config = dict(
    n_layer=13,
    experts_per_token=3,
    normalize_top_k=False,
    balance_loss=0.0111,
    balance_bias=False,
    router_bias=True,
    norm_eps=1e-05,
    beta1=0.95,
    beta2=0.95,
    seq_len=256,
    dataset='wikipedia_en',
)
Below are experts of layer 8 (counted from 0) of a mixture-of-experts language model. Rows are named router (the router's row for the expert), gate (a neuron's input weights, with its number), up (a neuron's input weights, with its number), down (a neuron's output weights, with its number) and show model dimensions 0-95. Each number is 128 + 24 x the weight over its row's rms, rounded and kept within 0 to 255.
After each expert's rows: "gets" lists some tokens that make up at least twice as much of what it gets as of all text; "raises" lists some tokens whose logits its average output raises strongly, later layers aside. This comes from a sample of Wikipedia text that the model never trained on. Tokens count by the router's weight.

# expert 102
router [166 141 173 109 115 151 159 126 104  93 109 154  85 146 170 157 122 105 116  89 147 140 133 144 136 121  92  97 144  85 158 126 141 175 145 116 110 103 148  95 139 140 140  98 146 155  97 120 141 123 182 139 156 129 106 115 139 139 159 165 109 128 124 108 112 134  92 135  76 105 103 150 141  98 147 124 157 107 111 104 144 114 151  99 105  96 138 108 140 134  97 118 136 107  95 157]
gate0 [108 129 144 110 100 118 121 129 105 129  94 128  94 124 122 110 150 107 156 132 121 117 124 128 126 123 192 150 110 113 114 127 102 129 146 130 126 113 133 108 159 121 123 110 128 123 112 123 145 116 127  59 121 110 138 192 161  57 227 102 141 174 101 130 128 113 131 149 114 127 127 147 121 137 106 131 156 105 127 128 129 122 137  77 130 117 128 129 122 120 178 164 120 122 129 118]
up0 [105 136 126 126 125 121 175 156 130 127 115 130 131 105 166 170 195 107  59 144 128 140 129 111 118 120 121  74 135 128 131 102 127 128 127 143 225 109 149 130 126 161 133 138  96 129 140 138 108 115 129 130 131 122 132 127 128 108 122 135 131 174 126 169 119 123 140 140 148  58 153 113 156 127  93 113 134 117  94 154 100 108 128 135 130 166 103 136 139 128 104 135 120 129 109 126]
down0 [119 140 126 155 135 115 149  79 166 184 162 150 112 129 178 139 136 148 107 103 128 127 126 115 140  94  84 160 128 141 144 128 132 123 120 119 133 140 104 124 119  98 128 118 140  98 151 113  88  96 118 123 128 164 123  76 126 169  77 141 128 119 132 151  71 168 126 134 102 138 141  79 134 127 128 102 105 116 137 159 124 148 142 107  98 102 113 130 123 129  95  70 125 133  97 158]
gets: " that", " but", " where", " which", " and", " when"
raises: " the", " it", " he", " in"

# expert 141
router [146 140 185 101 151 109 108 100 130 150 161 188 150 109 131 106 148 133 119 146 120 123 138 119 107  77 166  89 154 132 123 103 118 138 131 125 135 103 125 105 106 137 142 163 133 115 113 103 157 159  99 155 126 123 133 119 170 140 171  97 109 167 117  84 122 140 121 143 132 173 155 119 159 100 111 120 163  85  93 128 103 147 132 125 120 155 162 105 151 103 133 165 101 114 105 115]
gate0 [152 120 125 145  97 125 127 142 108 110 136 132 151 126 135 162 108 147 151 172 140 124 142 170 167 106  87 133 111 126 124 124 128 133 123 108 117 115 146 111 122 115  79 122 146 111 169 108 124 128 158  82  68 148 169 134 137 129 205 109 133 135 147 154 131  94 141 123  84 126 115 138 127 143 166 152  96 129 146  94 116 133  95 143 167 153 126 127 109  76 113 109 127 126 149 178]
up0 [146 138 101 107 112 128 128 128 171 108 124  98 105  88 128 130 165 132 142 145 111  99 120  62 122 120 212 133 130 126 150 126 176 120 131 112 139 114 119  79  57 105 123 104 128 118 127 117 108 133 122 143 125 176  84 118 153 133 144 144 126 113 129 113 158 128 108 126 152 148 106 126 115 150 126 157 103 144 122 124 124 138 132 123 133  62 158 129 145 164 127 110 139 124 170 116]
down0 [112 111 123 134  55 137 109 149 120 108  73 107 127 117 154 140 130 111 152 158 118 121 127 121 170 127 178 130 132 113 125 112  76 129 207 137  92 131 117 117 154 132 174 124 159 101 129 135 135 150 157 138 108  80 138 115 144 126 112 125  95 118 111 110 132 122 124 137 118 152 133 132 131 133 126 127 117 125 106 119 132 134 118 116 138 100 190  94 124 138 122 123 151 182 187 129]
gets: " 0", " ", " 1", "%", " 0;", " 5"
raises: " Coordinates:", " mi)", "imately"

# expert 179
router [152 146 192  98 146 101 104 107 128 150 142 177 150 111 130  92 157 132 129 143 110 120 137 114 115  84 172  85 156 119 124 110 114 134 130 118 141 108 139 108 110 131 138 168 140 113 107 108 150 156 101 149 116 119 127 115 174 139 167  96 112 169 101  83 137 143 120 144 137 169 147 124 157 105 114 120 149  99 101 120 100 150 128 124 124 170 162 107 154  87 135 163 105 115 102 119]
gate10 [151 128 158 122 134  73 120 124 139 124 146 130  58  99 126  82 124 140 125 136  96 136  94 121 128  91 118 169 138 118 131 142 136 149 167 128 125 130 135 139  91 126 132 134  86 163 123  82 102 133 119 154 133 131 159 107 115 128  98 178 136 148 133 118  96 129 156 146 124 128 128 183 129 128 124 175 132 115 125 102 182 113  65 104 129 124 121 159 135 143 151  94 131 100 148 152]
up10 [125 111 142 107 157  89 108 114 126 127 156 110 147 123 115 115 134 120 138 125 102  98 147 119 171 113 118 120 153 132  94 128 136 122 117  89 123 136 117 144 114 137 115 139  93 128 188 151 132 128  95 128  78 109 102 163 131 132 143 129 124  52 109 163 170 124 123  94 149 123 126 128 128 131 122 119 120 117 131 120 196 154 170 132 142 102 145 126  97 168 122 136 156 125  49 119]
down10 [ 98 102 129 124 112 141 124 133 118 120 114 106 165 148 108 129 130 143 121 124 141 121 105  93 123 121 136  88 203 136 135 137 128 112 125 134 127 118 137 147 113 111 126  96 131 126 134 156 154 129  72 127 123 120 116 144 165 132 140  92 135  98 139 119  99 127  87 126 142 114 107  98 115 128 161 136 123 173 132  97 193 118 130 147 133  64  96  67  76 168 121 125 174 131 115 122]
gets: " 0", " 1", " 2", " 6", " 4", " 3"
raises: "on.", "ament", "on", "on,", "olit", "o."

# expert 131
router [147 145 182 103 152 109 112 101 121 154 150 189 143 116 136  94 151 132 115 141 116 126 136 107 119  84 171  93 152 127 124 102 109 136 127 119 141 107 134 106 103 141 143 163 132 124 104 107 156 159 101 163 117 120 139 119 176 148 165  92 111 166 109  96 129 135 121 138 133 167 146 128 163 104 111 123 163  83  95 126 104 146 129 120 123 162 163 105 152 100 136 164  98 105 102 115]
gate10 [141 117  75  98 129 128 115 119 143 118 149 117 144 112 133 138 139 160  53 125  97 138 110 135 128 128 121 123 132  93  97 142 115 182 136 142 132 114 136 122 130 142 101 136 130 127 102 148 118  83 176 131 149 123 112 160 129  44 141 175 122 101 116 124 110  98 124 108 103 163 102  98 124 130 105 124 126 188 106 166 117 111 129 138 118 117 130 129 113 190 113 133 119 117 139 136]
up10 [137 132 130 119 133 115 118 137 126 157 132 163 143 121 107 141 144 142 110 161 133 137 104 183 128 138 125  85 103 194 108 231 125 114 133 171 151 152  85 130 126 142 141 125 127 135 120 116 131 138 148 137 126 129 137 120 135 128 117 103 155 156 133 126 145 131 116 122 152 154  92 144 143 120 129  85 130 136 110 126 109 132 113 153 143 199 127 117 128 112 133 121  95 182  94 167]
down10 [140 129 135 129 138 121 120 139 110 177 121 141  93 140 153 133 133 134 131 123 159 123 125 117 178 144  89  96 106 134 119 127 126 119 171 120 141 112 140 112 127 183 115  65 129  96 174 139 163 152 125  79 110 129 123 120 118 111  81 107 127  37 132 132 104 155 120 114 115 161 119 116 105 103  70 121 126 141 119 115 126  85 155 142 125 135 125 128 136 114 115 141 145 118 128 169]
gets: " |", " ", " The", " –", " 1,", " 3"
raises: "on.", "es.", "on"

# expert 161
router [119 153  96 106 152 159  90 167 100  98 148 141 155 139 111  98 126  90 112 160 104 129 122  92  95 152 120 178 139 137 183  82 161 160 126 127 158 101 107 152 123 121 129 139 128 134 157 115 157 126 149 138 155  94 127 113 132 118 135 163 131 156 160 146  95 143 133 130 118 122 150 121 101 125 178 146  76  92  98 138 147 155 119 118 100 144 126 107 130 145 153 123 128 112 177 111]
gate0 [114 122 130 128  95 152 144 111 109 131 127 120  73 102 114 122 135 137 121 202 120 143 119 125 129 122 133 148 122  96 139 118 127 126 161 131 139 148  55 112 109 125 128 191 126 129 118 128 113  59 117 103 128 172 196 128 111 118 127 200 129 138 104 147 155 128 122 103 140 125 129 131 131 143 132 210 123 132 114 148 126 152 127 128 123 129 121 113 119 128 125 142 129 123 132 135]
up0 [169 186 130 119  91 123 131 123 136 126 121 129 109 128 130 117 148 128  70 119 114 140 122 121 129  83 153 150 128 130 142  64 142 129 118 143 144  43 127 128 149  99 123 123 120 129 113 128 130 127 176 132 111 115 128 160 123 118  56 118 126 134 143  87 159 124 188 121 122 124 141 156  96 106 131 153 108 130 117 127 136 145 127 126 171 126 169 137 128 123 106 138 147 111 130 175]
down0 [146  49 126 143 100 133 122  90 133 157 122  64  91 134 117 125 146 140 107 144 222 123 118 133 121 127  91  90 130 126 116 128 134  96 111 162 144 189 127 101  97 158 128 131 128 128 101 108 127 143 142 114  95  98 152 132 135 135 130 113 125 128 118 144 140 101 103  85 128 116 149 137 125 134 134 112  62 130 160 136 140 117 147 124 128 125 130 129 156 122 113 125 125 100 127 141]
gets: "P", "C", "R", "S", "M", "==P"
raises: "e", "==", "h", "ar"

# expert 72
router [136 160 149  93 147 123 141  75 134 157 108 167 139 122 106 121 152 126 111 139 113  94 140 104 108 101 160  81 126 125 134 131 106 133 136 109 104 112 114 123 105 138 137 143 116 120 105 109 151 164 101 150 144 135 161 101 175 149 163 105 122 164 114  69 139 113  95 145 104 156 170 133 162  97 137  99 140 100  98 161  98 157 119 121 120 139 156 121 150  92 120 156  89 104  97 112]
gate0 [126 123 132 105  69 129 134 115 129 167 119 138 151 131 108 127 133 190 123 102 145 125  98  73 128 145 129  92 143 129 128 129 172  96 119 129 139 135 147  85 227 131 128  87 143 123 143 117 143 142 129 149  81 151 149 115 132 131 151  67 113 128 101 130 129 164 132 132  85 109 152 131 110 129 166  91 140 133 127 129 160 136 133 135 117 101 116 149 137 112 122 137 111 119 128 135]
up0 [144 130 141 115 130 109 117 104 123  60 125 128 131  98 165 112  84 137 123 106 154  91 144 102  98 149 107  95 122 132 181 137 168 145 145 116 145 140 125  83 156 150 136 144 136 126 117 136 123 129  86 178 126 145  76 131 130 102 161 127 125 102 151 134 128 131 114 136 121 119  95  99 119 137 144 128 199 135 126 139 132  90 133 147 175 111 129 139  95 138 125 128 126 113  63 120]
down0 [ 85 189 131 131 141 142 119 136 117 129 124 131 131 140 108 110 135  89 120 141 144 136  72 125  87 143 126 175 125 133 106 135 109 122 138 122 149 139 151 122 130 137  66  73 146 123 180 127  95 126 139 118 135 120 161 139 102  87 115 137 123 128 145  83 122 120 139 128 145 167 124 133 100 128 123 127 137 134 191 125 125 116 128 126 131 185  90  75 133 133 133 143 163 132 181 141]
gets: " and", " two", " as", "ly", " 3", "ike"
raises: "chestra", "gan", "tar", "iginal"

# expert 109
router [124  85 134 118 152 121 135 130  91 110 113 134 112  91 156 161 164 132 129 151  96 123 119  99  98 113 140 157 112 100 111  92  97 153 149 115 107 136 101 130 103 170 154 137 155 136 140 129 132 154 106 141  99 166 153 107 136 117 148 110  85 150  89  91 165 159 120 137 161 136 144  92 137 153  96 111  89 103 107 132  99 170 121 146 144 139 152  91 146  91 107  96  99 104 151 117]
gate10 [131 126 155 149 153 130 124 122 137 128 126 130 133 147 157 228 118 127  93 163 100 107 103 167 131 110 153 153 124 140 163 160 126  73 125  92 128  87 115 119 124 123 172 110 146 114 105 142 110 112 113 128 124 139 115 101  80 136 124  96 113 128 114 124 120 116 130 132 139 139 162 121 113 156 131 164 155 128  90  92 155 123 138 118 152  85 111 103 161 116 122 165  96 144  96 123]
up10 [154 154 168  56 137 174 120 113 140 131 146 131  88 131 112 158 122 109 128 165 113 147 112 117 163 127 121 147 195 214 127 109 133 142 153 105 128 117 125 138 161 129 172 160 125 108 115  83 143 131 127 131 108 128 109 148 144 108 118 125 126 129 151 138 129 154  94 152 134  95 126 109 152 121 127  96 126 143 133 128 127 118 115 130 117 119 158 121 124 169  69 129 117 100 130 151]
down10 [127 144 153 116 142 128 158 101 106 132 147 130 156 110 139 111 158  93 151 126 137 126 133 149 127 129 101 114 150 147 128  95 104 195  86 113 157 130 129  97 157 125  92 156 143  78 153 116 129 108 118 122 130 107 116 134 129 146 199 147 130 112 136 102 169 181 135 123 104 190 113 145 142 134  73 127 101 136 126 141 147 139 133 136 119 143 147 129 104 130 111 127 136 169 185 127]
gets: " |", " ·", " JPL", "|---|---|---|---|---|", "|---|---|---|---|---|---|", " 8;"
raises: "\n", " Location", " ", "\n\n"

# expert 157
router [106 119 135 137 163 140 149 146 117 153 116 160 136 111 148 121 151 158 133 174 143 142 156 137 151 160 174 137 166 162 131 101  83 138 122  96 143  91 125 131 110  96 107 165 163  82 129  98 170 151 111 156 106 131  97 112 145 112 127 101  86 132 149 121 114 139 100 135 100 102 160 118  96  81 146 134  92 137 144 150  96 135 114 128 110 136 147 113 138 136 149  97 177 108 120 100]
gate0 [ 80 119 114 107 135 162 154 185  98 144 140  82 118 131 145 111 160 128 129 128  96 129 119 113  96 134 107 126 138 128 102 150  84 131 118 125 121 145 116 140 124 128 121 137 134 135 181  63 137 122 147 121 189 116 133 104  87 165 173  78 152  93 123 169 143  92 122 118 121 141 160 121 155 129 124 113 133 118 139 132 143  94 165 144 145 114  92 108 150 125 119 125 140 127  94 154]
up0 [186 130 144 134 138 163 115 165 140 151 113 139 136 130 132 136 149 134 113 111 136 121 113  94  84 129 135 135 120 204 107 163 139 117 149 121 122 156 131 140 142 135  86 122 145  57 137  94 128  98 147 115 125 152 128  85 113 128 144  41 126 128 131 145 126 128 112 162 118 120 144 119 101 131 143 102 131 127 132 140 117 149 136 119 146  81  84 139 118 142 129 135 162 170 115 104]
down0 [128 124 122 112 111 180 136  91 108 128 130 100 121 128 130 130 136 115 133 134 137 146 127 103 123 106 151 138 143 113 161 146 116 107 143 146 120  69 151 142 147 141 139 119 140  81 134 126 102 130 130 128 187  82 167 124 133 169 141 120 130 128 124 133 127 211  70 132  79 128 163 125  86 137 132 135 147 115  96 135  93 120 131 140  83 117 153 127 117  91 108  86 109  97 120 116]
gets: "L", "I", "A", "C", "P", "B"
raises: ".", ",", " and", ".\""